Experts of a small language model: 64 experts in each of 7 layers, 4765 steps.
Below are experts of layer 9 (counted from 0) of a mixture-of-experts language model. Rows are named router (the router's row for the expert) and show model dimensions 0-127. Each number is 500 + 40 x the weight over its row's rms, rounded and kept within 0 to 999. Numbers have three digits each.
After each expert's rows: a language model's description of what the expert responds to; "mostly gets" lists some tokens that are sent to it at least half of the time. This comes from a sample of Wikipedia text that the model never trained on.

# expert 22
router:507431567519623501519543517450469485552499537482480570541502527548545572537591493530483508496525475487432491489462556456501441472532492518529515394491449552474521461544510476473523517560459503437503440455477542491449506525440530530544500540561523470494452510434479505554552512481487458451470505475524539583463477579562473484446520535473509547500496544512524495523473481502525559496483
What it handles: Narrative event verbs. Past-tense event verbs after a subject in biographies and sports or release histories, such as won, released, died, lost, fell ill.
mostly gets: " won", " released", " lost", " died", " returned", " Nominated"

# expert 59
router:481432509501496538519522537515465453570487495494508572548492495525541539503541474452525501452487492527482561546458543481502504471505509541538545483500491515496505508512515512532489524507513472389456457506474508472513536461423532512548478487489558463517411498469486558543400560500502511422521470492542530517503482559490505571470544556495546551510465522460493499512499471543548548518533
What it handles: Line breaks. Line breaks ending headings, infobox fields, list items and paragraphs before lists, tables or new sections, plus opening quotes and brackets.
mostly gets: "\n", " “", " [", " wide", " '", "\n\n"

# expert 21
router:553452532511503441521522544495533457554506506454503507575411465502575537526561516504471473474462515472470551508460498508519477510496543532468553574511491488524485491509498558456526531546449499433521543486492539464509553551478523528468521508509514457491440530478493509489472518489508438477476494512487535529452444476485560523453557605486525573531448508496453497548483498497538443469473
What it handles: Table numbers. Numbers and blank cells inside pipe-separated tables such as election results, league standings and sports statistics, e.g. 93, −1, 18.
mostly gets: " Apps", " ±%", " 46", " MF", " %", " FW"

# expert 18
router:507429477525524426535521560490511424568527486485475582527485471485576500546528510467486487561484526447478536410470537498437480509511505488470518489537467483520504498490540500475530483515480505515518452485534519478451570550436513529478480500544542494457433477473522456518497555466571480505511541480530499579562501513553467508482537542482527599443486531523495506527502496449528467551518
What it handles: Table pipes, Latin syllables. Table pipe separators in album review and track-listing tables, plus syllables inside taxonomic and foreign names, such as Grac-ill, Fac, Col.
mostly gets: " \"C", " Released:", " Ac", " Phylum:", " Ann", " Cor"

# expert 50
router:505424506478518489521525547513471474566489453436545510490471547473483555541534545537540474528470492516468480500542499531471511438514571489432529471484493440477485543461509452476534496543551531433427508459417515482419546490485583486518547520504518537530442508386433527582471521534465451424556468487538452515514437576502485537486559562517538555443466540471529475460468497479500498457560
What it handles: Titles and roles of people. Job titles and role words before a person's name (President, manager, chairman, coach, incumbent), plus by/as/under and name-table pipes.
mostly gets: " Born:", " President", " Minister", " director", " coach", " Chief"

# expert 17
router:489423486507529510497485522503515485492475526495522562468473492550570544482580527556498478503483525481483516415507521463467542461529439529467619509504486496502469500542492509490494559540466519502513467503578488526512544503454522508442451523477549470448422493524491517532417589467497490579514464507516431496526551536506540517423514524539532553448438513467481473530453517547541584532510
What it handles: Copula and auxiliaries. Forms of be and auxiliary verbs after a subject, such as was, is, were, been, would, can, often in there was and it is.
mostly gets: " was", " is", " be", " were", " are", " been"

# expert 54
router:443463563529569478503550521552500490484500546442479475531454514552505549459544452494479425473486513574472573456470531484473502519500514450462584474506493526509463490471523458530516509565508524428424582422460523483515489507435493553467553492429530459498434474526517525505511543538533444407492505483517493422516494555516493483472545544487523459436499479437443541515435482498546465528517
What it handles: Article after verbs. Indefinite articles and following words after verbs in sports results and descriptions, such as a, an, consists, won, approximately.
mostly gets: " a", " consists", " approximately", " an", " zone:", " another"

# expert 46
router:503472564519536505495533545498538479546486504469501540526497488508540539517468520475524479444490513516475456502499517543472475507520600496459483492543528488499449479468525511470442554557525500437504461529478532494529547513440510470511496487540564460463403471497440563527400553502502432424552491451570445441476498606467414501432567547462523555463456483499441548480454503494500539527557
What it handles: Possessives and creative works. Possessive pronouns his, her, their, and nouns for works or groups after them, such as film, album, series, band, studio.
mostly gets: " his", " her", " him", " His", " song", " series"

# expert 0
router:473462551557490508463553535527463519507504529505549540475495466546499530523527523507465523510490553469487498495478553545529469525495502470485588505493487466583452538524526504447477472521402510438458487442535507493479474502423448468553432562534499534483461508539474504538534487447549433447497471455516486460488475467501487486491545543469504517434513470526474501510490458495549465398541
What it handles: Sports team context. Mixed tokens in sports articles and season tables, especially sport words and word-starts like Football, basketball, Pl, Rec.
mostly gets: " Football", " Fl", "pl", " Pl", "-f", " fl"

# expert 51
router:466420508518515488465477509531539519522478534497508605493489501561565493470517488507524442452511449462456521433517557470481495487578452509495620503486464517511524548562422503468509552508461501482519494494546507497495549497490557535465470537542542424477427506484456548590466528520491503499510476508491434537530531545507476503479566536473464464460468488411462477529493535514460527510530
What it handles: Subject pronouns and auxiliaries. Subject pronouns and auxiliary verbs in clauses, such as was, has, had, been, he, she, I, especially after that or it.
mostly gets: " has", " they", " have", " been", " she", " he"

# expert 12
router:451436507505538434507596585560514484488516543426494520495569541559562573495581494463544485463462442499494476437465562487469452528481493561462522530493540479484524502460483504549475473542491501444558502486491484498450491492424453539514493541533499471521431501474497485592417455490533438544541500497520488497524459442496514511458536514510504582471512454493503481566477461529537503533510
What it handles: Capital initial letters. Single capital letters starting a name or abbreviation, often after table pipes or line breaks, such as R, L, J, H.
mostly gets: " T", " N", " L", " R", " W", " G"

# expert 62
router:483440532551544470483475552498517470436527511533553473463524522528506490559501474507557449513454524414484548548523502526468465528548507437468528418496531508474524429511481473499468579506468505473480517450455497509501490477451499521513514536488474452458418479463546550533447464497534478450480527528456534457427507502524482538475512515524477528532469490515450504509469504492566496514453
What it handles: Section and table structure. Line breaks, heading markers and table rows, plus words naming lists and tables: results, classification, statistics, See also, italics.
mostly gets: " classification", "----", " results", " details", "\n\n", "|---|---|---|---|---|---|---|---|---|---|---|---|"

# expert 36
router:452496534582567478569538558529501469550469512472452602531500449518597500532501495505555498538558451462567564477526520567537535546502514493468525487537508528517468442482511482517480479534498487507509525488531498471446555498501521543432494475494535485434421474528430498530478488476530461435485522532560491488568522560506436542457507593500492456415526536545444483539453484483565568491439
What it handles: Romance-language fragments. Word pieces and particles in French, Italian, Spanish and other European-language names and titles, such as de, la, -ella, -ina.
mostly gets: " la", "ze", " d'", " da", "ella", "ica"

# expert 52
router:478455500575559495499565523438536439502505506522531518557513450468549589472580516531443497464482497530506475473498522454473544538509542546515487531517450562456506486545490525531503485528532519458550496489518532459569583518448561516443471511495560533422474446427506503543477500535531439489482537534534497478486531488512429503511488535515521515429396543551496469554499457459511499499539
What it handles: Verb stems after to. Starting pieces of Latinate verbs after to or was, such as obeyed, immortality, confine, enter, assemble, plus foreign particles de, la, del.
mostly gets: " v", " also==", " e", " Tr", " del", " tr"

# expert 53
router:482420515521513495477521539554509468520427493473510522541490499540514540486536554473581441429422506568457544506483533456469460497508502459492559467542534516549521473472531490493434584550455491505506471443537503510514541463348505548488473562500550501489462463445459483539508534488476512438509465544531510501507501509515490532486468526421487482465463538505492479493487511523469557478565
What it handles: League table separators. Pipe, slash and line-break separators after names or numbers in league standings, election results and career lists, such as points and votes columns.
mostly gets: " Density:", " (incumbent)", " (fl.", " (R)", " 18;", " DNQ;"

# expert 2
router:469484550453528480506512536495520452498405590515473523549445535554512515542548508449573509545530505497457483449471500462455449483483487521451535531476484524477466564485496468553420530500486523456540513466483492479519517506461512474509465463463510492498464480539483534498500465484561462417471476492489523533515538519477441489459555509534493533504512521514491511527454529488515483540549
What it handles: Architecture and physical description. Nouns, word pieces and prepositions describing buildings, materials and dimensions, as in listed-building or vehicle specs: stone, floor, brick, windows, mm.
mostly gets: " sq", " cart", " Bridge", " stone", " floor", " windows"

# expert 44
router:516443523507546492555525576437564510490455497420481552464516514474590507449498513486483504527502534499546493477512540558495461525512483439492538481523447557528472495433477490569477540494502538475490497494453528403467506538459444474514522519557609454456410443487506529486441485551506488392538505483551430498498508593536532504513536566512564535436505507536443496481455512520520504518475
What it handles: List and table punctuation. Table pipes, leading list dashes, colons and semicolons in structured entries, plus first pieces of Indian names and film titles (Ra, Ja).
mostly gets: " An", " Science", " La", " bi", " People's", "An"

# expert 24
router:493475585503550517523571561507575478548534510498502517501467470533588561444525494469571516487540463490410556503467495535456468537515431467530557459480480543460484478521503492552520574531443467515508501518461525481527620461495517474481530454571500421430468512505516504529494480501517488440528486546488529479507472568480482476468537509523505465428518492469458506523518539461494534480516
What it handles: Name word endings. Final pieces of proper names and foreign words, often team or place names in tables, such as Haifa, -rad, -ico, -abad.
mostly gets: " SAFE", "ético", "abad", ")\"", " Friendly", " Constable"

# expert 4
router:493463562576491533479541532568552499445579515524455516558467530542544530491568510528588479514485492505517459553515488524468514515565460483534537466517479522500545513514548509507489544563486478469492483464487511459451534494479511518453512513535546489505421468456459547547451503507518477500542514515465466511530520569529476508465558558501452508453520535474478517501456524507513617499475
What it handles: Headings, citation years, taxa. Wiki section heading markup (==History==, ===), closing parentheses after taxonomic author years, and taxon suffixes like idae, ensis.
mostly gets: " ===", "==History==", " also==", " ==", " ====", " career=="

# expert 13
router:462475570502552455492572504559460475542528468446494545490481495562549553544597494503499450509486485498473540458478557492426432472528468472524544478519477518508439514459476516552428472509527545502474482428474492502466530550467502567451443473456509484527430433465461555540462493519489486465485480521530515568508461534487466522425555539550517582529467506469482482564480488478560415505510
What it handles: Clause-linking prepositions. Prepositions and subordinators after a noun or clause in running prose, such as for, of, when, after, because, However.
mostly gets: " after", " when", " where", " However,", " because", " During"

# expert 39
router:473478488548523468469568569454470518535532491506529580507510535529526544511507508538418429495484521535472516442447512492493518526515483480475546455517520490460532516474519555453508511488480504442489511507532493553492488507510494534501494557502513478501452542533533530535441492501558527402496478517478407535465496545464486407462521428463541544495424454518412530501557477503557417487513
What it handles: List and infobox markup. Line-initial dashes, pipes and decimal digits in sports infoboxes, career statistics and results tables, e.g. .0, -, Goals, Third Division.
mostly gets: ".6", ".8", ".9", ".0", " Kingdom:", " Clade:"

# expert 49
router:526442591502563523498504510571465499544496550523529585530528464499504499480577505508465501530459512512465572551497570535478414477503527496580474478516509463523537449506483478512481486567487504484510465432502510475507558478477485587476481519523494511480409456448542441591503490516495497453527479526543472548492427539512516515483563538462530582499453513453496554519485443481554584513473
What it handles: Main narrative verbs. Past-tense main verbs following a subject in narrative prose, such as took, began, found, concentrated, hosted.
mostly gets: " took", " began", " went", " wrote", " make", " worked"

# expert 31
router:490456547521500478493525549498496445570490452504498553430490529437452497517553565502489458479457462514507484487470508531473480477519533510550548437524483477495538460473489536524520560520522564420479544443474501571439525514441518464507552513448516548391475461514505581477466494470561467477543475470551430476517464552486502506467510509533499560482481468464511532522493509520484492496606
What it handles: Infobox field labels. Labels and line starts in infobox and taxonomy lists after a dash, such as Class:, Order:, Born:, Coordinates:, •.
mostly gets: " Born:", " St.", " st", " Coordinates:", " Country:", " Genus:"

# expert 20
router:475431532481518452532477499507483502548449520530462524589478514556541495484527564446457461501471467478460520478453541545544445467525506452485519528565520525458453520466461491503509555509465512466502505468492502481503554496522547522456469491548518516546448504501538513492458498505496493381461500486528561562499511497456472513427510538566475497447482509545478510520496463505481460515529
What it handles: Descriptive adjectives. Adjectives and adjective endings in species, medical and technical descriptions (large, small, diffuse, dilated, orthorhombic), plus the function words around them.
mostly gets: " large", " without", " human", " small", " similar", " positive"

# expert 19
router:505384487557496448472490554533515504562515506461514509483488438560544538485521546484412540505457485484481540495476539487429474460474466540495517506502523496481504508476427533488521533573482544475467480431543550446513509514456444520533478489506592464503509535451518560517482454481484450376516524550521481453477550504498433581402515537596495437541480475464490489511520473549570467548495
What it handles: Organization and heading words. Connectors and words inside institution names and section headings, e.g. Department of, Committee on, == Life and career ==.
mostly gets: "Personal", " (age", "Scientific", "Population", "==Early", " women's"

# expert 43
router:487467499539552555513589548469560488535491506490538496497476519500554505542559499524498451473472481536433482535512471479508549487556458549501540473502535514466404489536498469519520545500503462475529451520497514476490547452524528504531531491474539501442412510545484475575490443533492503424568513487539460445535514598500471478488589550451503462445496504437473494564528472499501523511543
What it handles: Institution names, sentence ends. Final words of institution and place names, often before a period or line break, e.g. University, College, United States.
mostly gets: " University", " College", " Association", " States.", " Institute", " Harvard"

# expert 25
router:527454564456540464501496592531451472494488495495519550577488481510503492480496477558540480524459485498476515494444535504481477545485459456463547512505535506509501517527507448442511522498512503457476448480472457530514508517491567497536418491558547452478436513467545512543537507473458507428465524518458465482508519614524488526475528553508491469472415537503481487497525551513552578529428
What it handles: Foreign name fragments. Mid-word pieces of non-English names, especially Slavic, Persian and South Asian, such as -ić, -eyn, -us-, -ani.
mostly gets: "ș", "š", "ani", "han", "aj", "ić"

# expert 41
router:476478465512509503498510582545487498573522542451501535561467481490504492480472568453507510557415477457477540495552490543510528536525468515492497479509505468522484469535471472493521554470482522535521473428510527491520526482365492577526495516504507467511466522481482532546504562493525465477532518561519485497479438533555498501478544499447553536458466536506534496530518485514469542488540
What it handles: Table cell separators. Pipe separators after cell values in results and statistics tables, plus semicolon-terminated scores and codes, such as A;, 978, 5–1;.
mostly gets: " A;", "};", " H;", " 978", "Atl", " —;"

# expert 61
router:470450591521509476497546554541492476568430512503581515511531465560508495457482561540574482418424475493495444510522512564463490465495526545537570447506428484486489527470472532520466481540503491466503525448505584476535507478403490500516508523534507493528440462507543504545438460550537519459439467519520483517500506546496492559571544509538518464400508497467430525552524484483493490503521
What it handles: Consonant word pieces. Short consonant pieces inside words and names, such as ch, th, b, k, in Pinchas, culprit, Honeybear.
mostly gets: "g", " Ch", "k", " Th", "ch", "p"

# expert 26
router:539451529506492500447530527551485499577479504465495505438480423553520521506485547532436471494551514486447481437456533497469506457505480538443532446532484475438536527541471518533457521550514539474515467476463504484452536489433486501542417533505528513479451488504497525549423512533549403433466496531494512450533490488524512460450572474480505510438523533556500508461439556521578465478510
What it handles: Ordinals and word fragments. Ordinal and ranking words such as first, second, third, 1st, final and top, plus scattered mid-word pieces like l, st, th.
mostly gets: " second", " First", " third", " 1st", "st", " top"

# expert 38
router:468436518475523503508521526482518521592495470513428548501540498528573526584503525486455518513486486514467539468484558494446498505541494482585559534460506478476474540508479539514421531505502516496444478467447521483428502497427546462462503563483574525472387447497498497573466539469514451467515500537564532476481522520518540450421562479493481516488428522552539507552543490501531453581559
What it handles: Months and word fragments. Month names in dates (September, March), plus middle pieces of split ordinary words (p-ran-ks, c-aul-king, lumb-ar).
mostly gets: " September", "yl", " October", " Jon", " business", " Er"

# expert 48
router:461478515446535487471566553542546482536518474449522512615547486582516510472561574540525552466517498543480525488451521489475461535506522603426602535481546463460481549518506507536548546485470504465509493503428559501527536556519484481511543494577584483518496470479448568527486417473569503500497469521569498513558526531546479491435535500518574491411449462477467501593508476513568472540484
What it handles: Units and numeric punctuation. Measurement units, coordinate symbols and punctuation in numbers, formulas and data tables, such as ft, mm, °, ″W, g/mol.
mostly gets: " ft", "°", " mm", " mi", " km", " sq"

# expert 6
router:472437574481510483528579523487531473509503523527525536453496518535531561553508534513474441502471482516485546524529526530485520528516504547479552485474522472507485531510466498556513532509518524467519490427442514470468552459502533487464461500498541426482452515491511574425455485477580475481518493556471521447572505451538469478432524477436504467441452496458470470499473501510490468496551
What it handles: Quantifiers and connectives. Determiners, quantifiers and conjunctions in running prose, such as all, such, other, both, but, that, because.
mostly gets: " all", " such", " other", " these", " those", " so"

# expert 28
router:483417467538496489465539559475525512543510520514515584589464506533554547469516469448566470490499445488460558457545518536450503508524462453519619491499449577481438529506473497509540503563453462487530506442511492496504578529498564489504525512581562452478458481459506528569492490524516447389519487533448456557520459582468470474485503539498557479490498488413486488529532511509502517446493
What it handles: Pronouns and surname endings. Subject pronouns he, she, who at clause start, and final pieces of personal surnames, such as Heckewelder, Broughton, Silomäki.
mostly gets: " she", " he", " He", " who", "He", " Robinson"

# expert 56
router:508482459500531478479555529531501390582480467515424515543545427523547511501548494560536444462471522500466525541477525569404464543531534524523589427515501520523470434514488520454506521502518511456510532454474525528514563463424478487570493522538482465452475476471519503487489505578491476456530487531496492538466496578487514533476475483495456539472491478511514544625482474480534530514500
What it handles: Biography verbs and prepositions. Prepositions and verbs right after was/is in biographies (is of Nigerian descent, known, joined, studied), plus Early life and Personal life headings.
mostly gets: " known", " studied", "Personal", "==Early", " able", "During"

# expert 42
router:475446456500493467543573525533575504464477510452507587538473525503512480560634522453571503471503481499506490520504471503469451531520478608481499484498552526526517489502513502564530612554443444447491479487518497493511574488507517537570530531477537489526395536535488494600430510556487518519571474494519555517459512518551512467460558538504469455486535479402459471574447538480507548550495
What it handles: Acronym capital letters. Capital letters inside acronyms, codes and chemical formulas, such as MoMA, FAA, HIV, (D, -M, N-O.
mostly gets: " (D", "-M", "-D", "-C", "-R", "-L"

# expert 32
router:464469563504542493496507502513597489530469452511486536564449471542518502541553479450517481504494455525457485546484474490525477553486498495509531569509531470471486481509496486552488499485510451532537494488477488484482579537507521473506546453534510472500429521506471517568522525511478519459491479506529506486481499531552505477474609578494490540404535482498462529548502528499483501515606
What it handles: Abstract nouns. Abstract and general nouns and their suffixes in expository prose, such as energy, risk, management, capacity, -ation, -ers.
mostly gets: " energy", " services", " evidence", " treatment", " management", " power"

# expert 27
router:534420576483516483519480519535494490481491531456528490585457491517549503542559546409500482425421519458497496411503555508504469556586494513523542502534490521509474462487456506447564529534485508449524508441519482520522566519447538502525479489563481459504434508430532493525457553518539499450523451481498510516479465548513510493503541571528515536457496506466497491567524522488529462542480
What it handles: Articles after verbs. Determiners and pronouns after verbs or prepositions in narrative prose, such as turn a profit, pick a fight, gives him, from.
mostly gets: " From", "From", " At", " find", "At", " from"

# expert 47
router:431463529477531541541552584545509456506478520490498542514475494481525470493533527479479402510511513504530490533480494570482463510532498539520521478487483456470473497544511421483499585528509478424524530515514495547480574488527546517515549447535563466509384489551489549579467524504487492526543500503544555449535472548490482504480600498442450436494484523507488519573488448487489571554550
What it handles: Numbers, years and scores. Digit pieces in years, date ranges, coordinates and sports scores, such as –1, 19, 6–7, km, million, plus the word years.
mostly gets: "–1", " million", " km", " 1–0", "–2", "–19"

# expert 60
router:486383494483501488488536506441511465514526476511509506517495512468537536520501517490496470462487480506519552496420538578446506445487526529516554469501476516432500493476492474426465534513502529479553523445431570493515593478514535502547564588543561479533457526406501518527450502537529425435504514468512472505565428557518448524473525533520557550479528564494492457402494494508536533489518
What it handles: List joiners. Conjunctions and separators joining names in lists, such as and, &, commas after surnames, and line-initial dashes.
mostly gets: " and", " &", " And", "',", " et", "son,"

# expert 29
router:526443521504541530489536586572496435533473549514432541579518502607505537548483546480477450490445475504534512448511512539534507512486525463530541517506497490516549558496499540464498518487497511460540483515508507499473589522500495502486476513528519489441452479429476549584474537484555478466529523499480541515551429568498514542501559505564548564523457520477511488507454426487500429530512
What it handles: Given names, line starts. Common first names and initials before surnames, such as John, Robert, William, J., plus line-initial hyphens and breaks in lists and taxonomy boxes.
mostly gets: " William", " J.", " Michael", " Robert", " John", " Richard"

# expert 9
router:489510525549496478515573478471540434473501504504503504577450520486564484508565525449493449475426477439504571550489564504450502472514482517486593407516501459464507543535496504471561497523473531497541542535456531518561536474497494566483506547507531457498452521460503545533518477538569407481501497490554526444504467507494499486527556533484467568449465483523519465471496514486556513485536
What it handles: Purpose prepositions, policy adjectives. Infinitive to after nouns or verbs, plus connectives like and, into, including, and adjectives like economic, financial, digital.
mostly gets: " to", " To", " economic", " towards", " financial", " digital"

# expert 30
router:538450492532561459492569539491538445473499503500512490437485468558559544453503535481543482459463507521541484439517561535495483489613497444489522503514458504515487473524485513505458542526434531456495505469481549496468516526457504527490493526552581433437452504420459568550434516468515478440525487531490427500473450540513552540487532487476519559442476512498452488486467463465562549496517
What it handles: Title and article starts. Articles and first words of titles in film, album and award lists, such as the, "The, (New, Genre:, Nominated.
mostly gets: " \"The", " Genre:", " Nominated", " Original", " \"the", " Your"

# expert 37
router:503449532550501512495515512541521468463428487527534485537548551495534504479515478514570501437548520497508534445482519549459523490463538492460484476539572548443496468431453478536519539489504498539502464484534456452518487527452550532503561524507501467512420562489490569539403509509562504478498379493487505441537546563594418515489526510504509475460500490516479469562464513497565620527491
What it handles: Possessives and apostrophes. Possessive 's, apostrophes, slashes and pronouns his, her, their, often right after a name, e.g. Bornstein's, Randall's.
mostly gets: "/", " '", " His", " Her", " My", "’s"

# expert 16
router:549424485583465467471504544474512456488502517473523497525520520521545557539532555428503510422531471556507474520503542519494513476478466508491543449418516479486509502524405563447515510612454532437464511462533496559511531448448445509487490508568511533496416490471529484502454567503501479414496457520498472500566501540505459512476492567530570515459492462454483530475494459510507538549526
What it handles: Infobox and table structure. Line breaks, dashes, pipes and zeros in infoboxes, stat tables and career lists, plus field words like career, information, Personal.
mostly gets: " also==", "==See", " ==", " =", " Country:", "Personal"

# expert 15
router:432419501486538519494499544470489462611512515474550496469518480497511533535515541462502449438521515475476486464512497482486503505552557500479595500513495540502514494497526459540524547519489489452429544476490490456481594475476477531508501462518492430486444433506538534563504470464462493468517493499506530442519509516536533535449553553455489534472526522546398504510554444509509473484554
What it handles: Dates and time periods. Month names, years and time nouns like summer, age, period, day, often after the, in schedules, tables and event histories.
mostly gets: " population", " age", " Year", " Summer", " Win", " day"

# expert 57
router:461476518491522500469509550567470550506513528444538592478517501570472531462561546557517572485464447483444559475514564503419479524547525474531579458540437515531466557483471442486451607539468527491478503477463507470510486506425538493512533493517562466425495478511467520573479491548507418510505511498554550422534478518513398474399536513484532540418476500452496524590446518523548552539544
What it handles: Date and publication prepositions. Prepositions in and on before dates or publications, and infobox date fields, like published in, Died:, Released:, Founded:, ago.
mostly gets: " Died:", " Released:", "In", " date:", " In", "–19"

# expert 1
router:468432528512441541536566525536499447515506541518493504533539479515573516530500542530470488456445464487470568447504533477476479501503457524447547531492475503512506486478440552537522512500474554507534518488498530494502529507439531495532446485516540454489470469542462516519437531521518435490520496480531475425502473526487471519467575488502545477404538444467522508492505462483525551521533
What it handles: Place-name comma endings. Word endings carrying a trailing comma, mostly towns and counties before a state or country, e.g. Grove, / Arlington, / County,.
mostly gets: " Country:", "\",", " County,", " Location:", " York,", " California,"

# expert 5
router:443397542499498527545585522528528503513526446460467478468459461518513505518544503461502492486494484415518466499516499507443502535501485623505549555586496477564463498507524521506486474498546480440491405493506527506480464549484532505527501499528502493518397501450475561565406525500545474397545453465581488510481518486566430472456562523516519547473468459469504518574487482483450480499492
What it handles: Pronouns and abstract nouns. Demonstratives, relative pronouns and abstract nouns after articles, such as this, which, it, what, name, introduction, allusion.
mostly gets: " This", " this", " It", " what", " because", " name"

# expert 10
router:515425472509506524482475538522499429566470479517505501494516563478515521527552556561506509547459503563494486480491508565487512510485455485505527429514548526496523471432511488453527530493473494473476489449477509528521528509467536505495502547455506462459441482501494533558456503522489501371495486529499433506542507578481512506512474561498441561424480547480510496558506541461553440492475
What it handles: Nationality and role descriptors. Nationality adjectives and articles before occupations in biographical descriptions, such as American, British, Trinidadian, and the before footballer or politician.
mostly gets: " German", " Indian", " American", " British", " Republican", "American"

# expert 63
router:544506535472501437479572554479483476542493461518496492575454507528510498489562448517520462490374461473515523458520578502492501517576493514497564459514469555508466531492512436494434494548518493470497435500564509453476464505518493523506495492526519490469478443486501531511438492469497518451482498464440493448515481583516522543503500539525556530438484483471526486474487481532503480527506
What it handles: Non-English name syllables. Word pieces inside transliterated Asian, Turkish, Arabic and Slavic names, such as ih in Chih, ah in Ngah, ang, ino.
mostly gets: "iy", " Hong", "ang", " Kh", "ong", "aj"

# expert 34
router:492433506496502530565546536555453536534505502483527445449491452513541540547532502523511479504496513556542580492470581521457484526495516511440575525515490468531524510553450518504465509519514502449473509499500476487532512501487571538561486553474513470533469484486462515530519567508502534472529496490507533493435446582489430451479554474540500498433493485489480480522503449492510541531502
What it handles: Prepositions and numeric amounts. Prepositions like at, under, over, near, along, plus dollar signs and thousands-separated figures in vote or attendance counts.
mostly gets: " at", " under", " At", " $", " over", " along"

# expert 11
router:461463561535503491496535538445552444521502503478537522522533536515563526571577489581497475438458463493454533449469527468428477484484504513453575508519506521503491465425475528513487517509433508487533489465506492516496563485498550521594463493490518449472502435498456532486476532511506483461459461528521492519455480536511514561441553544527582521431519491467460509533492436522545473516532
What it handles: Plural nouns before commas. Tokens ending in a comma, mostly plural or time nouns closing a clause, such as years, season, students, and thousands separators in numbers.
mostly gets: "ed,", " time,", " season,", " members", " years,", " students"

# expert 58
router:515444512539527516455546497520485468444490465475468528531472541540521541482488514524556505479487473487500547451484483527505471523518470580517526473524463526503451474503498511518493506576494532457538485450502513509425565500426592500483505482516531440495455503491491525551444513500501509409460486517532493523510504511480535554459545506462533547489479474518474504534471465490553600505541
What it handles: Definite article the. The article the or The, mostly after prepositions like of, in, at, before nouns such as first, United, same.
mostly gets: " the", " The", "The", " \"The", " this", "="

# expert 3
router:507457481531567550477520530497482484530539534540495515514460544516569554480571524503471457477476500499436575533506485439485435585577449488527552452552526499519509544538485517523504504550528475511466467498496518502403544525515510503472513533445482519429457541523434527576461477493568527418547490502522551479522476583537403536452578490491509586503459479523489501542490475519525423532509
What it handles: Geographic place names. Place-name words and compass terms in locations and addresses, such as South, City, York, County, Route, Alberta.
mostly gets: " South", " City", " city", " York", " North", " south"

# expert 14
router:512450576461572534484550554476545493506461505461468540583500474489551478539474483426447465543424479474520528503446536478484485464532476553490543491472472555476477568511499501502481484533525474399449499472481501533440503515463543548496482493520524510451460501491499489490475476528589464504501521437495444512561522533466509524516589526524423520450521533551516554555483498490558526519462
What it handles: Dates and numbers. Numbers opening years or dates, often after "on", "from" or "Born:" (15 in 1584), plus numbers in score tables and sentence-final periods.
mostly gets: " Born:", " On", "On", " (18", " born", " 20"

# expert 33
router:457442481534547531492455560539479441552523497515518550490488530515496560491548530536536455496481502501506549467533537546451440493514546521424507524504524526450438497524440537498535519472515502492509550439503488496501483533503528481467517501453546541512458456441479533572465480505525507469550483470509429567488471589563497522479574503437520565508501519508496493528465451532534536511514
What it handles: Name-initial fragments. First word pieces of surnames and proper names, usually after a given name, like Man in Manson, Al in Alacoque, Bob, Tom.
mostly gets: " Bob", " Har", " Mad", " Tom", " Big", " Far"

# expert 8
router:476471511549562566523472533601518428540519505521466515439493455488529508528535560487520473523501564531465490493462516462460489494493487490499567488534528493482531489463458491527483605557456492455497510446480516452478545511405484499543525490537568495481482525462539544566483488475455448449523505513524428474528491571493523480486523516508517573395405523499493507506489460570537559534527
What it handles: Military and institutional names. Words inside names of military units, wars, laws and bodies, usually after "the" or an ordinal: Division, War, Act, Corps, Committee.
mostly gets: " War", " Ward", " Act", " Hall", " Corps", " District"

# expert 40
router:488447587500482521432490546541510508523461542529516521507426457495545495615503497547454458439497510493517556514453581427435472479460467519462476497494521568522440551570519514560446608494469519521506510478447470497414526552453516564526484476504499450507464435491497579549487521563473489395510451481508491508491469628527468463412539499506508483497481453463516493556489506449534496535514
What it handles: Mid-word name fragments. Inner word pieces of place names and surnames after a capital letter, such as Knaresborough, Warsaw, Worsley, Glasgow, plus Robert.
mostly gets: " Robert", " Hart", "arm", "ler", "ber", "eller"

# expert 55
router:485466504478563540564571580554493471537548496487512467512472449574557480520517502454573492478436512508475567451464554553434486482546471510507555464473454498504504536521532489519488564542477533467516522452501460421480555468493500477486510517528509468545449472414530455520441522503537456446533506434496488485520484522542486536445589530520493486517482510456527520563511499461469516529549
What it handles: Table row separators. Pipe and dash markers opening rows in tables and bulleted lists, plus semicolons between names in lists.
mostly gets: " Hapoel", "id", "|", " Dave", " *", "1;"

# expert 23
router:523453506543473481500588547496522434542489469499501528502444493502519545465472448490519486433506465471416527454489529527544440542466488495483552535494494470469526439500464497452475507492498529475493431422465501454533505496441525545455533491535560457519427512511550559440444530509572526457523456412502486574465519557532479511486540497574531508465462534474571489505549475526524549473494
What it handles: Table pipes, Slavic syllables. Two groups: pipe separators in numeric or sports tables, and short consonant-vowel word pieces inside foreign names, such as av, ov, ir.
mostly gets: "ov", "av", "w", "v", "ir", "od"

# expert 7
router:472446502516515477490544491498450500495469452479505547507533501511573501522526543484520488465478495430463493484444518567428483533486472562511519455520492535508506581484481562540511520480480507500565487429444463500494531532418529472483478517500539433474457478451518552542435485501539514409514491538528493542535517593485557525427587494458533499486430518544444514516523479484549488531526
What it handles: Determiners and possessives. Articles and possessives opening a noun phrase, such as the, its, His, and possessed nouns like company's, university's.
mostly gets: "The", " its", " largest", " those", " Its", " (the"

# expert 35
router:481475509431600452498472567512491478537454530452505581462493450529586561538563523486466491517476478515519551463531524548454490532563555504510610460496518537522449470471515511475538533495524491524428460409476519494507514524520496535513512510537540478460435499461445489493482523493524492453529502510541541511534444577502463493503554508530489545458450494509529500487408509431568498524505
What it handles: Film, TV and games. Tokens in titles and descriptions of television, film, music and video games, such as TV, drama, Nintendo, Trek, aired.
mostly gets: " television", " Nintendo", " drama", " comedy", " TV", " Fox"